config.toml
routed_scale = 1.0
n_groups = 4
norm = "layernorm"
tie_word_embeddings = true
optimizer = "adamw"
learning_rate = 0.00281
max_steps = 6566
Below are experts of layer 5 (counted from 0) of a mixture-of-experts language model. Rows are named router (the router's row for the expert), down (a neuron's output weights, with its number) and show model dimensions 0-159. Each number is 500 + 40 x the weight over its row's rms, rounded and kept within 0 to 999. Numbers have three digits each.
Before each expert's rows: "raises" lists some tokens whose logits its average output raises strongly, later layers aside. This comes from a sample of Wikipedia text that the model never trained on.

# expert 31
raises: "man", "en", "ty", "on", "am", "is"
router:525496505570525554528480536394474478455554472543502467482522517457476533518494510533456487536482437504456575487470532580452494468520516437492488511465497515541472483449449522464564516500558539520557504473483421475520468526497522460515511540466506463490525474502494459503506494555538417551487421543406470507456568482509510449524493539449520502530514444453543509435524469467532503543515525563479450472505443536531524518491489499491491415419431586538402510475512582509532611450487474
down0:476469527515523423514521538496465518515493532531476534535446574502434481491475527504489460537494510456518427500540595614486489434530451448514486543468547450493452460472465525589449457492524481490491438485526513564524536557504424511525520479510460460522494575520566443613465506470527516514410472406534518515448494492438464488487508503542532509503482507461465493497511514483551560563496476468473520436522488497457509553429512525552589487494468480507507520459579547445526536483435523
down1:549498567455457571473555506579528439434563493415487473550590498502479464448493527503449564484530539496474456495522528531512540508480529576566518507552515524492499430539469462433447523474492489522456507472531567492505459516483495487561428425463410550505456473534522422476552516565465537508461476518506515502536550465555450509476478484537509462533491462525518554516472499449424539517535477526500489486473468500466543524455525451491519509434494433485565468500541481605562462492549462
down2:474436474410490479478522556529458584434526480575486444506530499451427525510515501451505527481480483445436512508493553429474451496453478495488468531489433494555583485520428498460557516517479514520427605500508484529546522564547540508525549469529533433500506497480556470517479499509489505487509497525524432512595522471493509514541516451535535531485551490577444513481508617495509452494568449469489493508470508480453525510558532458541519426412480457455573544515462493515555506496528533
down3:530530558525509524590517477565565468522516551595517497512568485472528496455519454527455500470481447466496525478534497494530476527522493500460479520482469494454477471524487490468494493450498486452469453542462475434506434369487471543478465502449492411540441515580476463508487446423557524498503584431443422545510515508575553544457483553459513460539468490499559530516495471485476488584503501516494507557524454487520534468513484486477515530440468483571527526482504580514526563595445520
down4:502544538458440516462506433566520507488437490480537543504474457427477498468497478483524500527551498431527578469435484506513513417509540483463563464486526461505550520475520513486513553459448592527470507474469554497472561485442488524521487484538441511444485470486464494575557536459490488538550566520517541576451542457465460423482487516543530551384518517548572518546485461532516414475529478514490530522503571511523493524556492555482441508484485546484515554534419500411533438543484512
down5:488480417470401434457537540506496444544478513347519496482466502464548508479573529495537470540521536446524560478499478475463508570415503466504481507505575444510485480431506510477521500539515483515427435470595472511507451478542500458439524446436486561456518500496487538528479521549580529586524467522491555504512467482463521482535466580484532439510515484553508475558472488552563480539552497550453505476470502499519524497468567505576461519462462530526514558497501462513501478465525517
down6:474477474497503474587479588520486489485385426497510478443550534502469510473472516488555536456529470487493447481542553489486516475565537519503471436537522430519495488467486485532510515521431518608538447470542480541470570492561546495536521535565498441560480464478534572472477543595490472507515355484458433542511510513421487492513520485557504502454502462478462430490498530520475517536535556492508514509508538449531437489472501486490531528522472509454453464538480534569501531480489591
down7:581545499456435511437451561496527447511472469485537504553563506460513506494515485579519486423474474524493419516446573440545482518528540464494519498585432550532496486512502528555452439548574551522552510449478528535483421474494526523478413500496526491519557466487534497463543512485486478562499534530457539481488546592445530556549442522452428499495488468485594521496517455500450430485493433492546500485556473485595521512490420472527465496477503546499525481498498506523443473455483516
down8:496486537468505440471536494542481468543506500479511523499510497521583463523572489479518541489592531548545492459515562492526540438536523457537482514481547523480517554515517519521459478477479531476495466478480495454490564451407494438474430501487492484445441454465561548505499405458454444449481496546570614547475543544544576499543509506478528505530528433545523476446493521471534519497520404471532541570543505493503453502503457510428454493518531566518527450399450462477579471487521502
down9:543526618520515520497567515501459518510566485546494441559540514508509536549548484473478549456500515539523380502417485502455598447549442532437465511570451474507516503439536461574498470489444518527494504500533445543479540458495520542469538527512536542493534487456457486551513476518522480580483470502468439504493512522483492455562478468509540496451491436466557491472492519446532540449525508453505501423569425495526483558454554467561509536494510507446511581456456485473525469485424499
down10:507536507581426442496485529466480506487463503389543465514465508495502614467491529465506430525478523553528326513441494449442503551536532482484513501488474592477448536461526553566517491544479475533545543486459423507512504528465498474456516516453530527463520582454509507492496531507465578537497528466491471450498519563498487540525524435492472457480500493511508471501463447524477490469503523506527523551466507539485483559471509471502503509496434452470565589493492472552526528464585562
down11:466522515576511495464424418507548514516344527493497507514458498479464527491559456451505471476552440494450490474562507544518536564450511514465539485554519507564445585493496500446522447474527438490521461423482528478553536537461507449506483503536551490520568538439509528578492508557478562533496509482519513422497422505542497441480525483471541500498476497430476541551461499498550499533530488497544475611505491538507512478498531524522523541481529433462509524439513456467517465570555453
down12:498498482487469504556439546534497509570478450491561483433563490536527426444483464487509496513465534495433479513482533563532527464539559526518447559459489535431513495580467466503402478510518520503469572515528533538505452538506498531447463428490554464526544484520496466560502499477416540517467559395486512489490532528451486553504406490502456455495496500484488479578490490503489568539495480470443514503517482473512524552494443478503506426412498543577495478516611486495536553466582493
down13:514530492540525537426540504472511530454491536511474482527518459524514539524478524529464452517450503519429490504476623391526466538580493509609456513484474333435520501506496505449508583535498544534460530556463467522501500551522531540479594422499521497546450500496494569440541514449543522463526439551492528471455429506505530567478519479488507503435480540465494487490466528498514465512508529464556508471498459472506509502529467548486453449477472460479511543506485489543548534436533513
down14:562496523478455512526528487438514527522439486483445501512507462507474480535532523479517443522462490532508523451536506630464418523493480483535506502470532479548444548519486528435458465428522485457445540474512516569506525511536524515454439503477452536514546509446405479545441445482486510556498479437506499528471498517531486577571526447525461519513505477553448483528483490482570491523455588460454546514464611509526541486532535573481424478487440549457494469529554453474433560558530539
down15:505454527559524473518439500489422512526455510543550506538518498505550460495505503503563476473431472531478506545531432633436461473537433568529503481532505478532504516478545508495440512529499445556548485494563550477517558463533525463481482462539466478508527499485499406509534458459504497551438556403451521446510435499440473570521519498549489474438472491560503553454534492562548548555451501470500463508449543492499503506566483478524532541481443457456478468501513563435502478575423508
down16:470500534519476430547595551472479490450522484401505525503519528512472551501457496444515455499507525476526611523512467566503475480535509483472579511522439490526507504555507509460528533475497480447465564468560471468488527508445519548491517478475527446494501507440530578576488525452450489466466558532523519433579439471478518494478520465509503484518533555484474418562563545410546476533439485573454479417513489535495487523450464550473499454462585475543517510430537503527558522511449474
down17:455475524498472528528454552476503502539470543513418543518485394468532506485497510489538473494482503528496569521458499605515476500458497534430497439494458446495478548426512553503460495507456515509536462458504547544494566526413485457487525507502412531378490439541581466575560446463528464433495542518537529517503498542519528463536574465494505411478539538514499485524489510492491464491440527503529521538494498539468527430554488463542509530515542580441493566524472527513514471568450554
down18:551509483475476473482528492489483513490486554486498515529484555482469462483530447522515502442467493478500611547486509432530427503454485556507507513519516557470455512510485493479513545517443530507467491566552529484509562455518418515559541581479517480464518445520571492524465471479482481424558450508514538454595477563538559556447451501454432547507504467562575497523476491566492502465500542459584493468610431504533452459468550550488462489468494489452428491510477466521523502429439441